{
  "d_model": 320,
  "experts_per_token": 3,
  "activation": "squared_reglu",
  "balance_loss": 0.00249,
  "balance_bias": true,
  "vocab_size": 2164,
  "norm": "rmsnorm",
  "optimizer": "muon_variant",
  "beta1": 0.95,
  "grad_clip": 1.0,
  "seq_len": 1024,
  "steps": 7932
}
Below are experts of layer 8 (counted from 0) of a mixture-of-experts language model. Rows are named router (the router's row for the expert), gate (a neuron's input weights, with its number), up (a neuron's input weights, with its number) and show model dimensions 0-79. Each number is 500 + 25 x the weight over its row's rms, rounded and kept within 0 to 999. Numbers have three digits each.
Before each expert's rows: a language model's description of what the expert responds to. This comes from a sample of Wikipedia text that the model never trained on.

# expert 41
What it handles: Table row endings. Pipe-newline ending a table row after a record or score like 28–44, in NBA game logs and statistics tables.
router:478485488554492483509521482544504527495554475467505510517452507485505481535529500483547498484520515486530491524495473508483497520550473518507505502501539493452528535498496499557505500511494469516507455481488484515513451507500496548488516511
gate0:498506525479517473497467518525516522487503493505440484458524467526532478472547499523503460482537497476504525521453500456476479506468476498538493500490492505469512518490496487517536481500489527527526526450497459508470490484482491503494501476
up0:490519501481468520506495473560535507499478509447528462535452563509499537511505463448466519487455519525466454489487485565472492506536469514497485518520515529524514495507522515483495529526485490477514492572502524501513466522489501504490489486
gate1:516483457534484543520503536492514480490475479491469516502534524513501542456512533540536508498505486492541476488544539482528522511529477552476512489544490443481496506462460522477442477504489504485513467503505480503500485482475496494500497520
up1:517505540455522500474515511511483485516508538512542503497474474506494493554473457499498494506488521511492509488482464532453491508463547468517532497492502540504501462560531494524533511522502522502472505539491470517484544500512482507506483478
gate2:469526442520521537521504466495488517494526488479498496486526530478545465502475527533504521533541501487535453523510501501463540484524504485486507502506481456495477526461543507545519542467497537496497476449516530483473516495500462478486494481
up2:481511464501515519516516475498469490511531493449493502528519511504531467500503543542480512537519478512545435509514526507455551494521522472487503530491517443507493521470519506539530552484483531480502498462521503474512482492484452484495475493
gate3:508517479487549498503503474509460522538505508518473547514541483468538494474496491526460474496492490484469472523524509511466483487474486475476477509516496536487509503470519456484533505482510530563499494451521544488498471537498506488492504530
up3:483487523510464497498502530510515467471515486506526440483459492516444516515491519466532504503495504498540545498471523486553513491534511523537493491499524490547493516532468533496478490511484481456502526524502485502495517475493493496539499469
gate4:465497453494478554502523528467498489530481513464536499480500492501484500471479518531534492485478436491490533512472474512498479478514489493467523503536498465457556498450523497533488492445535507530479445463463496518505524502522505502500551498
up4:516490512514506447478462500511501490465514501513489503515508505500527489510510471491471507526544576491492485489513522476515523517489501526573507508469511513533462486527496529469487509542467490475533571515546524465488484514510478490488452493
gate5:528499472500531489476538506498478501547494575471443488553543484515493499521508470540487491496509483502520481497537515455515500472492499528502525513500473508512501475543522530539490513544483498502537492482535530478508491500504516490500483519
up5:513526485471491514517494500477504533459481445523552494479515516472493484470483508481480512526531492518445532519499480513486464493500515512515478480528488519506504530499454466470499478470525492488496467522476480522505484455496477503507487504
gate6:521490499518445442500499513534477515475555507496484505511556477507490525516487497516508531515512529507498494479526471514470513479490499490469513480484488486479515520552498491503536467517500480502519544529504495537490497498498493468540452526
up6:524523488485513502496503528506528559484520505500459493497564427512472492504522476494522528492483476501518488505497455471514479493474497541543556461495477520512411447519516458515477467530477492472525489484533510464522463530518481542471487502
gate7:491442448533529472504480539496486498493507468544493518549519501454520473485471487492523480491480460480493475503514489532468497510526477508511517506471477462502482511493515504509499504514493467466548513472493523518524519485544508491522533509
up7:512439459520571523501478510544504492488519476557488499511521492484503500497511504506514488496460499507478485512493483537459515517559476538547489500490473495480508490479509512514507468514497456477541539487519503531530511460516455491492555516
gate8:467465510489454490471477475483506478525511483447459490546508501521476503537478528506496469510477511522523476515484508530511509559485509506541512504489482477454478488488502489491483523506509468543530519509463505495523483493507481498500473493
up8:524535489515525500525514537507486525462498477572512510494505520477537488502518484492474515447529517489460555494487506474511495406495468469469506485505510512535521522506509508519498469490523550430484485474523499488502469492499503522489513499
gate9:535503481544501519491476545485493517518488529524507524514511509529517481486486486526520474473491509448518504489450516489486498518505471525496542494530449469476501482542504505506481503486465497490502532548493505531504495518502536512471456548
up9:495511491459522470473511451520530500493484473473519501491522491469476539510499507488493532506529511546487469521550471493535474506480525487513463519455528533543477550473506525518530501483551499499476448477471474480510510490499472489516540454
gate10:490556488495486465499461525480491501526507536516506510471492487541551534559525518497485492532475479515454461472477500470512516508511480470551507528478472530488566525516466489478478520522504520477537494513494486506505530504513493523483495521
up10:492575506527490499491486523515518502531507542466510503493479502536548512522562505485502493539504479488461484447467486471499511505500475472556512493471477544496549506465478500495501521513541510460532507537504515527526527511518495522488525518
gate11:482485472455457521517518529518492520458543474485489498532485468501514510551464534505497503452520487503467493483562480467492535460409485511497504526503496498535504512466489480479467531498476496500501497534480480473489470443503512512550508496
up11:497514470517461527494522509492490482497497515468537494520521442506528511528468524500507493543495549501502529496448524491455483495517520519529507462554517494482521500505474483473511487481436503519512518515515523536503486509496523424466440452
gate12:500484504529462536521477529559476514527512466493489485506544506520491476464488520478474495479484497523462499487523491489456493476514520481468465494482519482503511515479488458481484510498470489504511496470479500501503521468492512510508512512
up12:504503489526481499493502487551485515504483512487482490486533499517482453490461577481480527510493523496469486517505489510471518487500532517532427482479527482514521525463508469482455494500493469511540491469519487496534556487471514523509495497
gate13:476485460475490515504494513546498534474535537521508530467507511508519476488501526512499526488494524507550434533497517486480475509459499513515481528465516474477511484510454546464478485465469487485503483509513490490493562513475486511485512528
up13:516502523505503496480525467459486483526471473481500489516493486491487528505489472501483489518495490484454569468505496528506506489546500488482524462533483507518490495496547479531525501543530503519501508491457515503516418487526519497525514496
gate14:564487494533461538524494458527505516550484492519489496464476452510528525520576500526501565496504509484507499512492496469490467453520544525514471474511494519466502488482552500507511546499473514474519488519512473477502465533480541505507523477
up14:518517502527469496491513463503524502508471487508513519432464465497545556504539513538524555501498503484502503482501533459481470505506564513575461491498493511516518480451546487477486539478470535527510490502523458475478497518523538519495477515
gate15:493445490489538474522476479502533519531509490509518504485489549479490492528489494504486467456505486511491509501477478486494485531496520518517500527502525475493525521465483531533476553515518528518474433480505509513511530430516505527473487500
up15:502564496516464518502509521486450493492510504489473480528498465518506507471518506490495566518486513458490494474506551477517531524502479482475521447496503544493484450545502490477524437473493459517522520519499486486486482589478466481510507511
gate16:425491529510495455500539453502492534502536463437476473518519513504509510490513544490485557509498535527486526492468489521489518506498496498509473451525501494471475524494520514533515512472509529472463498510470485520499472501510502490479505528
up16:549503479479490543497456531493511471501470530550531539482488506501492472515496448518514421501500453489516456495521518499533468511507493505481540545457487478520506488497501473471486498518475505531535486480509532502502529525494510500529494480
gate17:488471472518514529492543502500531472482525492520548497498504533455497483476488518510513492507527511477512516491531499497501539490545515478498495484558514470538458526537516457521500548516497479481495464495498474476502514475502494533542490532
up17:501480476522506537485548506506523475468524499508549495498495515448480476494477504510508481499537495479516509489521510496504537494556515473511484495554495475545478531539515441506495548505490477487487454494505456481490504476505486526553497531
gate18:541524483463466515481476468522515497479519457475493498493509474479498429471518505529509488524480484487514506516508449496505493493495530496518523497468525494524522487502489519451533478537485483440439447490472477456529489466490525501505482535
up18:461501485508549476482516468483456474516508512516527528533465520532524486539460496464518521489506498513475491499502512486510494510469436558502474478514455532494514500547558485496477524490485521502524508493508507515497500480505513488512519523
gate19:457467530492516470469506469484510465521541482482505472522478524460511513501478503511506523465506524499497497504516450488428475533496502474501464528491515533497492540497531509478512506470480521503533514484527499473503531499436457469495493488
up19:522502486470483486494505504518485508474512520491532528497487438524530520481495481477496506547476461474556520510478509511512478466506546536511504470491497500493503471502520496448516496498544495470499461513496471507562491465547523511505511526
gate20:477492478506523472502518504513539521485516534493501531514530451482472495528509519533516506514505452496515496535520501478533520524475533506485472524528541562478541535508449510480511517486532511487508471504512441469506521498542556500514488525
up20:486494459499542482481545505498529543495559505519499521516511440489488487523494502539517540521467457500495502542518499488522537518488536508489449528505550528468529540504462525501490527502503501496516479495513425488528526520528547479513503531
gate21:460523512504532508475508529481480484443520461492547460525438548519504535518463506493473509527544525530495499457520526463510446486495543523514497506549531476544463504517474483500544505529548477453512518501480537491496500489543500506470464490
up21:507514502510485475485535484508483498544483535504465519506546482491471441462497499505517502480450524483486481531487485552475551499520434459510501495485462489472541491512530488495460491508466492539475455514505444509520525527472489517529502508
gate22:463482560487488502507530503529478481517494505495480472438484474482530469503526491521523527509501498469517465512540492460501500510482467481511522506468513515490507518509502474524511560548498484473482489509451451456466494497508446463521497469
up22:461478538531470494506524468540449474502517484505511494454466499480522520484517514497545511492459459453472460503477535469507497502493490500512533493465463512478517521482508494517480553517481469450467490483473469454515500538488473473509486494
gate23:445509518467478509524506522489508541538516475482519531552492502505502471512497456539522480571491493468502486503509509529504513527515508485490513494489524449533535531478503519492554494493475525485523472484515528486536539493507469527493491512
up23:570473473492508513501455485549480480450502539541487465477465512477501516482531535491494478463516545524479505469496479511473489514475495511509499536502501534480488454566497494488455476514506467489483543523493482504498452510529517477458502493
gate24:499483525482498471551479483463498543511540504485483511481511474477509480474507515478465504447524499498508464513513511504553525514436529497454485516538522440522518478453518476505505488505507502513472473542510488521452450525468478490499466496
up24:514514516553534546496488489529525530509527473459494503504476509473537500453466456524449515484508518518489485488517525510515516473491487510489444468530498462550483528427506496499503523466509506532506493507502463498478508478521536527516521474
gate25:453482471495514529481493493490485521536536537515552520476499494517493523489485481509514499467461474492532507470518515487504513511537503448496478506541479507497493508555492491493506438482519470457482475502482485482502460478470518485520532529
up25:479479486505493497487531519531447514485485518503467536500485489524489508504504483473491482515493478505460484503490462482566478531525472475496527531543508536488561493563498488481501484503536516464533513534500467531504471523465511510488537495
gate26:529513473538490504458499527499554522483513511537466538486463521519460533495483500478504481465502506522493552481531480493478503499492478524474529528509472465467527564518530509527456500473458481489534464450502508503514487493480521477479540507
up26:535501449522438512504507536495520507462528481482494523509483463548447513481489512496513472474541510497490530473519450498482474503505521491478484523467449470461477563506513550541480497491486506501501471484533480494518502486499477479495526492
gate27:495508477507497516472480496505489479534507491459469502517502513540523489498497571490478506538494485495525482518463460537535507474538490489489542495521536439479487479505521527512502512498504539507492459528484515484513508477505477519467495478
up27:508468541484452528506498516482495515536523515500502479512492534460473474523526444525512480475472486535496551520506522495487466491465502515490472518511469539547498515463494500507480491508499504479508565515510480536482493550495524500531512479
gate28:454475466505516506492520503484512516495512482505526511492507531496483546522501488506486494546509487485479510497459486529487513458485489514536457480503501454464486487483489540513492500477476520478519479508481502493522489518534501473522503520
up28:494496469517518504477500500500470537532521492503497508464556479505478532468521434512457498521491508471536508535515509531483531457470523520568485521465510449450499490526507541455536484509509499492521510477518487546508462563501498497499494499
gate29:508538499505555523506455434529494510531521493450484520520478462449482514534474499501477548531489460451491486512482509499534526517523469500503519512517469515507484504517533459483507511545527441492535522509500519463510491505525473498475462532
up29:516502463477517502535486471521493504540484500459500541506547448442501500524526522488511530519534465462515486464515543508467498512489504518498521474514472505502484517497490423487554490480545455516537505501498511446524464441519479532489450500
gate30:482521486450493513506521497500487528499539528492463524484481497483531527513490523524499497443486518507520531487521524512507494534496476488472519438519449508519533526499515488535504498493493477520511504489510447527502514519519525486501511517
up30:502513514555548487494496496504524521479474496458530500517529518492477487506498483471516501528515478484464502523495484490529501495519544517540519529496486500513484497528476473494527510511494527505485503472492534506530448502492489509489490477
gate31:494496509492487509492476512526527547439514503495472512538483513555497490478508505432488502497495494501503491547497526479439528501517523497519487531528545532489505503539468496490482536535511448517512467482489487499502537482478477464497504550
up31:510487494523494493509474504519540535457513497511483483514486503496516461496503498461476484480530501515492518527484502500479481450481518449521481482542472535475530515550476470493556488482536512522508478501489497490479508506490520526510504498
gate32:533494476522479549488461495509505542487537534497475493466529481523488504493534522484459539491515477487515490488496519514501460486524502519476459481470494469502457541442534544518505516484486456509442504468531498448507513530537478474500529519
up32:532476472525480550480464492498509542479525516504478487469538498539471492485526523492473519487526484496510524492496518517482480490537489505465472470441491462517467533446525538515479516479488463501448511487527499464500507521550488465493529514
gate33:505496469507492500491508469516502550489490496500514508477529489488477480475516494496476518506527482547529523493514517502491483455510531506496477484507483486511502519492460487505513521503493478514496511425524446481479478504527476531521532493
up33:494493517481497487504501513487512458495496469504499493526474510515537512506474537482522486513468509453473471509468502504508512540502470495497530526482509504476519467513541487485496480500505508497511476573474515512504512482480528469495468517
gate34:518494480518429494500528479502490487507481502488545507484487491501505479516474485482498464515460504491541480518486523511505485526489515558461487507481517543475520540500532506538495523489501531473477484459481548492506476522493482483514461539
up34:504508487522449489493508495506484523501477509513546489475498488501494476499481491470503428513474502481547457517480510502472482526490505555454471506486530551468517530500515514518514536498498531466469486479493543493520479520497468481500470527
gate35:518436491508506515490481510474475481512528492501461478523499504431519488508471502488482477488502514505497493519466504468502504504520505473487488509465477497509501504565529465471530502529503506508505500472492455477506484483480501470467497492
up35:495507556484505502499511511511522492507515524503531513459506510512462484519541514497513517538511486500497502495552480487492478498455485482499521498525512517506504490471496538554477503499535506504487496524502510534491497525533503520543515496
gate36:503487524544484489531543498495497520501520477514521500483497501478523509499497501539525474521532488486529477454525488470501492504537512562469518492469547508483440535473499529507523540501503507489498524508473449538508520516459536498495481458
up36:519522497488536478467451508488510421472488515490491526478534504514460535497483517486501523470481501500486531517509511532486483479467530449514479501534447483527557474513549501496483488493483463525508491492495535469485470523507484496482496532
gate37:494482507545508477537499491525459488474471517482455561503466534462478473490495536495558514496520478502493496541503511490516514521488477505478524464491544478492509490490488476480539504542481486542501511530503530526518477523492470506533523521
up37:504494484481470521502498501490540492553499459494523433495541480510537541524490478496450486475491531490509508479507483510503475486512533480498481528521488518507534494526501525514463494493508510484486489476504469468513525469506504516475484469
gate38:514518525485502523487546491496498556471523549507524505476498474473495535540574525493523485519539504486487545504517539527504518529468500504482503447441554528484507505493479507515476519504486496530522566495516512503552469471507471508495541515
up38:496468556475475515540524512470500484508511535473531502488484499484535515521511521512506505552502483495518500527514554457470523511478517528460509444592501544522502519477509499494483483515445486511538510418541492506501523494453475513501518486
gate39:547492485550526535506482487533498524472547496514460498490505523487504492488523509531501549496500462518465505502544528497502506520487497503495496498513487511487540473500502469535508529515472549436502479508471481479495520494498502509523482531
up39:483506537432472475531486520476526532544439507466521526515510495526486497505517501481486460504496519462522488480453467477471508496470515514506500503468515491498474520465488556458507491496481500559515532495518516479489498502511496508496521483